From a checkpoint of a small mixture-of-experts model trained on Wikipedia.
Size: 8 layers, vocabulary 16384.
Training: a variant of Muon for the experts, 2328M tokens, 8881 steps.
Below are experts of layer 2 (counted from 0) of a mixture-of-experts language model. Rows are named router (the router's row for the expert), down (a neuron's output weights, with its number) and show model dimensions 256-383. Each number is 500 + 40 x the weight over its row's rms, rounded and kept within 0 to 999. Numbers have three digits each.
Before each expert's rows: "raises" lists some tokens whose logits its average output raises strongly, later layers aside; "comes before" lists some tokens at least twice as common just after its tokens as in all text. This comes from a sample of Wikipedia text that the model never trained on. Tokens count by the router's weight.

# expert 15
raises: " However", " It", " They", " These", " There"
comes before: "\n", " The", " He", " In", " It", " She"
router:549559536489448561564549441422532566521513516562506447453472510514425531457496537496489510503521494562428494403455515497529440498498548556540524467564541497450428454493496466535447467551542534503495490472554445453493476503526500463507457455493529523465510543451488456474444452505469467479497418527520498396563504483505532497491512614543533522530519497507502508532472411501478544515521
down0:435491487501526522515539485431531538534472405546520531484534480466464516511534430460489522490457505548514534551504542463481526493491557472460475522534484443455451481442513532501477489461457449442458554512478479487497506483434496384479548473525505511428481496455482491521435478430472523493456546518485480473482471513493473547493472492481488528470495534545432508494557424511521552500417
down1:483489560493470503525543484451472485589533491487474548514432538490498536445561527530466460443465529484549534524460520522530412482477502532466580507576597518512520519545454484485496451527475486476475441540496550532463525560497509502527462523497510449507539496465534514549481554478494471473526502408479473428536534564509483448556496484566498525512467531510549513562484453477508471579469
down2:529482510472516564548488493514504513607484509481522511531492497533556576554522488494558492483453500546524502469434570469429482484538489489568490579516421557508548525528471567480500475482418538504494467502496523537496554516465513441520556524447442474479490493483438537500458460560528470371490546557542521487458448518443511444582515514495493491545529517450537516507518496491561537462545
down3:491528451466492505527476423494554475547470519463430476528515515502478481526550541509480472553428521443578489452511541537421477484472498514439544521456489513529529466533536497494470443465467498520540493481489508526479408505525486539492473489505448481585467486503532485585469465501527463528557442537516521475507460483601511483529495529433502516482523490444527467502519505497516434601516
down4:476473512530560496413621511551529561558534554532514460464462511489503451479522460473472511480500466420487516551510530466538554484537544531472515450439493538465465466461556519464560470485537476448594536496396567501460486522523447523462465564475474516476482484574475534575493485503534460464499612449512480461476505482465462473519557495547453424520545532540527487555481489482544458485434
down5:459566419471534479516517537488563513406538479584495452485484395565542437472479470487458539454451475573459530491446480548507522508482439465560473599524396448478533487550467448486457516514498502454494468508496562470580468520498495505529479521438519462482471495450487606427477532474484497558484547541458429545503517478484477500471482527497523478527473417458542495505480485485496518443463
down6:556437507496465519509444525600470413489564513508564479477461500567517527546584526521567490519513462447493462446511504447498429474556523511547558523443505548459585470554482503452575500480465510410428525502440513531478544489565460522569497484513498544527560518495530502476527508502520546520473554512501478511446487456551396506613558413477438575423483500452499508474455549583545477476473
down7:463529515514543507374528430498519493568493509464489483504512460482489527481471473467445457509476548492484524477525518441538499437492486521535407505502492530472512562573516532450462511459551441505428412537547468476490506530498473460419440484466494455534421546481437509489449496482494513469445524480543488487449540538504453535448424455412562531498547535566509487524472447471480512519475
down8:486550504460429520568496579439495464464454454482445503508428429547487438463452475504470454572495476499503422574494513535413544469484463431464546546448564478555459499514501510512540568587482475498480500406546490475525503507469431533557519489524509406502485497528556477501513499445533528515479505518420464495487466396612537422499509488465546469528459475492414511579448545481487478501584
down9:480519506472411442538413481571482504501562511548425444507530566452487543551463571421506472454498504508543494479530487534498429482495411433516433505457513492533547548581524417496445560446523438540478509487465487508484490385522455534530486502492526418514525544468454447516572511470534493479431524530465520516501482513498485480502549558573538527506457496511508535467532566512536497520535
down10:495522515435459464467519539495470451461461470475453459492606543527515492484528493501475451504530535449546502512430437475540485473424514520511488461536507533471495473517443451573581501442525491473508489502513526523426528575518420501529547495571491483430500514527510519492543444504476467478552478437516494484490437463493564457513520519498561498602547558474556522555494508549488544532448
down11:515406409474547525465542581508522430494448495516589545514525534468504489484483503541544425539514516560464504437446523488501523499507523611478511524494517468489547464521534408536556525557485477544474479436435511554528477505497521518456460552502422498521479470539483502558474561547397546510549483543447492512463486440449488526540515479505462453456509516461506500484558507490514504523539
down12:546539535517500512465470507513543469510475517461502455506550448491505519500571488579584431540523545503549470435463496442505452482543520486576490497465532470526577491516498486485505514515495527555521554498445500455464538585479498456555506517543587510519550463546448471501539604509534484498478564550539390554456401465439526470474487537422463484538561466466535428420484522468544421438500
down13:532466500515546481479505534463478510520471464541514426473523479517534492561464486481491503421480538539437513500534520495548488538499524597508487485467531479478392458520481528550500400533456541485476550471498487484416518431507495499492557503459459495493521528383552534424611479481439579415506482461550508451496542464502468580478498450445534465504467500498535478548434537472490499510474
down14:479524482487494553435502544518427539443589517571511519496437464522499461502421481508505546541535456472520404495502470498420504472526591446524549531543394556465619473441509511533522519490484533552505576433478448518512446495457529495531465488398508463523468472544436496547545508504555525508511492468540469532515505428480521501460512482507512431546474560530492544525492526524522506511462
down15:486580460433480549526514523510463510506547476405458572525513515458520497538447477528549510461558542551553512433520543531472456559556454456535542485516486525469566480476478555490492479500498465485493501550428465482422568510459443491494500508503522497474474487503482515476462526404506486466486523458463492473443523524521467481471527533424501494573489488477464477441475509483515498509528
down16:504510535506488515471465513540564484457514474519530482544537496488469450485579493503569448523618460448446463482490542525401515476537477522469551510427480542516498426487520519511516529517519462513522471550532568449581485492519526580500533448485484576476509479548432536473506567497495400516465467573414505516512485501593517533551486456498508540547512494486527501533541448510527574462472
down17:440458462553549562555445476487560447510529481506515534494510499475530453529452513427469582476512587522512473509455467460485507567502490520505507471452446541518493449540502528428585449470492501465518453527435460531510527489519553485587535516488489579444553594462421435431576598474487518531553509487515511449521473515396500519508560441513477493448567542476607414455502562514530470534488
down18:524522402467572508534556488418494537540527524516501520530486516505534502483438525562434502544480472546474505527536470456461550556503469507545544501558546469542495417485434564495569491490501522499513519479446559481558448504455599516492532551483408496508392500429511513463584508497563479483448461526518492479461517435468546438591508513509457494560526532444451522458491488545541498489505
down19:561459499487458560424532488505538493476515503555461477504487506445479499488587502573454524518463525459546534456572489526558534546528536498454476562497494496558449542450541523504450531501445496451457435524512541538517573544543486480500479503526495478476555453547477539466568501421540467563504419489488475530599590462572505517561483450533462553547420475449509506475542565456490451506472
down20:525521484543478499498529544461524474495461530407509457482463508537463582576542465534510531528452490512577516491597544540483566532547533565502496476488453429500539571507470553437530491458495535581538511561514489528524462480483544550546470524569489477524474481548537489456511511442476477517490538547455503498560492506471556546528488476444518521494514554604467460590507499495561489537513
down21:500540575490498443518481569498449446518431542577565494476440487490553494560461470507538548482500513532529451469403532508535521428516475530480519456512471482529570491514456473449472518498492496446486532539440533473523496509560509496435554557544508500557495529576518554552513531541510477482549441570426461505451451479408493522409456557503515525563520406515507558512418497460508565490545
down22:457482530453561433442525518455576513517511469461514483489451493539477515492575440495503526529495519534525483483469517457491533585572567515486518472476513446534490493604555456495477489497525567477536454483507474563420623491496532510535512464524472492513461463442525511492536522511492477563454551514528453510557511450443493504479472481502568543468465508476565518520486494468528432465472
down23:528531459445486447636499440515457507517509447495472494525513472519496495487427529527440430502573472501539512487479482455558473481462467596471404460547451516535533560438484503518582541436572479478472492489533544448548463516542454466437474526508546511530544557449499551498492485537481487488535519517491504480520473489447425470539594541516621489498496538523534457574469477546472497478535
down24:483603520450491462557462559537483515546442477545429486547494475506485484533518525520408581491495507488422456483558470539470548480554414476494528474529559516494473490584525508489479466599579493538536470498535469530420516472409487530470459454481546541508519547498531468519484463559468524464466491515439467524461547502476497411480535565550510550493526486546463546541427529517435538531465
down25:492548522491497507456507472502481477480510421430549536452486415504532489561400530485499469479514465528511520467471529501501479507480524454604478601512504534536535495518539485552502503459487510524468543492536457501531501369491571480473389493479501589453496467460551563556515519452475469465514555487536509499460521470481555486521494534509439462493581455491515510535472518530518575489470
down26:543511454494572459517455577513490568531512486548466560544444433532472504438445502459432550517543476441470495449510475418509447467552496501454486511462558540478484503504560623541507432525521458508501545503599504534513502433419527462498583524595516523491513500471472468472542489528529446527444533485505455452522486443485454488474518484564478529528537455445606524540488467519493433455510
down27:523474501516526496491452530491557570508520514469444432460503596509492517491565454523487475404514459540541515521508406483551501514456562473544479547513538524527507528488566423534517431488534532453493455506478482496517460455526509610511471550478473490503521551563542454580455567474535492458500499577558408480533497500473481504551512545472467483494439489473463457515484534453479474493505
down28:499452504485553540414497471481476521480461456504520500486495453514436479482471550495526392505448523584470535463492493492530477476469525483488469464567532455535466515527508449469455451527477436523508506522528488493550499451482560438416516455498549504414511537502531448500492537521585504417528475505571493557449479514505555442490405465485484501451492537544486486553479545463489462541466
down29:542525508509502475518541568520460445626493402487505487541485498493537535476563519506545540482546539459461454513430558567590465498467448475485480477482523519550518540484452468436630546451566573540565527485490521429507500463459520512503553536539505495500493524541517493521438488563518459497460450546522493459494474547549512533470419454455470507509548490517473522448444508483558491451520
down30:462515500518552513495536469518524568513485425560513501467611494515481494497515424552541487476534548475506524467497527460481484477499537459531469517547577520409491496498530536503580522499504491478416490602471492480524445564573534544567463514608558551579515533532446529491560488650521508476457503474501562492523439540422486528568544482482438561540509423434512574389483505494491512532509
down31:506521432476502561462544516466478467548439515450496501535458489487499497474508495477470435476519552534479454490427545553505545458502470596546515508514544427506505522511527544477569486421532474490566496483491442529542502524501572435568540462548536557513519563560464479508469575463570511500522434538430458492543484468461475490561527502453554502489471510531519513488457510498440469579429
down32:445463440472544535510499528579538546503516449515435479439455470581563443511416476516531490482522519496492524504449501502451527480505580518519380495509496500532518490554457499475458612481543416482479515452504459448517499464477462522562465521546498509579516512445532507472515493462497529532458488442483516580494441460544539500483506463554469491551522499518454524482466513479464463553493
down33:521548550495517567462468514515534526448422501442449442460444554453518493470438407573489445523553494468474491521476522507474502519527450502427500550465534479512522462527489547592538512485490436487534587457470563562512477469527479445537416524516504485537519450488525466480471568498511509545440512488503527537495412461550530459463507490471539484515513471466488526523563563517457525498493
down34:591524453569491465526520529534514565476511523502491507493542495566485548473573470472511564486501546505500491494460610506497477407502524473477569556513538538501463452527488559538436483577468548505459409423443536492442509504457490548535499499497524528468421436531456551525582515494530397494543492514441539552519467485548484514554478527509532571510473473510550515477471488554484438486529
down35:463497477537509541539470403501480521518491526413448435479521587436494486473507520517570548510456491541464505510531491557544483492520537507540476483514466441552427496401489502561508494516490563485427496519538558485438485517549500506548470511508490469525560576492471428533508486443548474585518494619412484557498486489483546465405507515542568480466452447500512458507494455474486469500439
down36:392484445458512492462499508461558523491445584494601433543498548434520501516505476522490518479488490473449450506543494522483483518468468555491555493496469463492453496472537474399497557452433524551515488512487417490484516507471529428525486420446470511486513547572524498399479516502518528492508529468525517479458479526521525509442497481408452469567487587555498466440433513526409458534496
down37:499473471546477542484445562503514503529495523473463465540444504572547520535483569479488422537498507539501544532517478474512451488496513494502546496450515536469459540485396450456499464474474475507519505588441543492530497445522460565474502526538488537557513486536495558470420516516472460480515523417529559498505501465430481518511588520507446512527514509471510591528497525430489461555528
down38:486533513540469427523549534492524442521493516433555442560493501504496438458543575574478532511446543536483496511528433569490447504500531456408545488479541483443490408520456531490471516461522505458517432460445424537529506502507393551504545560522444509464437506508500422545550520487529350472454497550466466500491531544497447499484536570519517508510558499523516484520490527504480569490487
down39:563559499458490480458554521512469509427447513486516529436509453544464498560473521440437461490549502548466430462529489403493466531425469514545540522448504452566529499524504466443515436530495459507516522503559458458459528484456527490461521497510590567466456511486537554461433469485506524539519523473522445535571506551412550541526442423450481529480540483444540463497524551497496508490499
down40:515514434501494577491452522535439605480504518488547462490498461466507474515450535493421539498565496558467517483560523528532423514513433482491511572459450425587489544469513476494474494539440479533545498464434472497431531483585503453466497473431545497470484506500483546521527508504444455523508488492499480464471532504531500468512502503485530555412551443468469510460527499448469472396542
down41:524530509501543510554456510525539470428480512427518514494470501528472533422547536563474504571429497488511476516544515430523509522504512546558553516531543573481530530505514557499476444477477466497469498512534520505464501512527525466418502489451521513556494447519536537507439512566470523494485471508476421493548519440572533476493421549401446485481443454520497526505526492501529514481445
down42:464493568503391621448504483520428498533507526501531444481546520514487488555430495483567454443507459518483501469531493489545497476488435393578439545501489562462468535559490496491557531487501471444460491468478528541484488524502488462497440479468480488575414473483509572472523553567479605481583488533473526527493462479483475448466532521427561520552510538442483545498481497553532443530563
down43:488559518510514438570508473449526480510536496527521517554499484439507583488498513437556507564483463452526523486501527550499489399489497490471501537449468480508460545521399496428413468474488432555498488472493453533480501536446461500539550613501514551553551482544525427476425491462532563532504464435457489508536513492486484487509485541508510455508574544504485504445465530538487519454468
down44:481477518464542515564533488475466418536452481497446563428454531469426532450491445470520496457502478546588423430499481542438532487505575546485565490431559473438544445498450497538579488537492541491436548513513480466487515434591555455529482457509528503457416490511520471519557442454545540496541496527558471502456552520502538531532551491567528469515487529455536528442524520559482526495502
down45:503537457511525430552492505482497454534475401504532534552545454509498535463510497575511530485577542469498475507425440457459508438471525499518476557583514528501508441536522534489518501557501551514516607552446451477467460477463539451513545451524493490483561545463486496552448510466531500489532453533412495525434477452519491602474491552533520513470545506454504443512470468473502496507520
down46:571549462500497485441457518563495496492458452523527480545515461550499538474478482476522477501457505526521455493517455596530499452537514519571486548574486525552524551566509486534544570562497492462527583425569492495525459538475542535480470468530488518489507419516504429424480581515495541540490516544484484540537464535465459533530471479499417562585467528433496520490499498486501529549493
down47:543489554436524444421485490533472474542473491516571544531510579478489552489568446513567473475477546475530451449526528465516509530495522525423533550501492575475518550508497465459505519512498478497522499479497487533540537517534479429575448443484480505530547502492529441540558478488553472466463486497451455408487506509504483516579493487490457539510537588574589491516512489489477536475488
down48:534528482533510517421520553471474525431493503492490393526522490550588485525502493513537578448516539443522510567486482571572565479460551503560540485505439520523564489502540543505564537521567466510538519569496525449446459470484570517477530501488520517571494493493489500463507441469556483448445536484437491422427491463423470462490493532542494539489555492464562490464514494568499450502496
down49:491447567496485386595566569434476492506429520502490520456510496569551464550510516552471525487440558472520434487549490492523552453449431514524506492541465501484546492463532472488471504481560517509510485493513463468479564517511481474520543532480524475500567456534508442514487474514517482492556465425477542478536453513491511450515504525469447509529588477441518485507511494508485443520487
down50:389515449451551552478459487510443548568475524518533526495463500502563522490540445533518507470496481485498505534521514477450547501414523457496514515552513500571537576470468493487508524494516524470533547498577477499471505497549474457517460527500524480581517450487525554493416455476457492487554430487478472448515536490469378495496476461526513481557585520520508444438500533489530522481422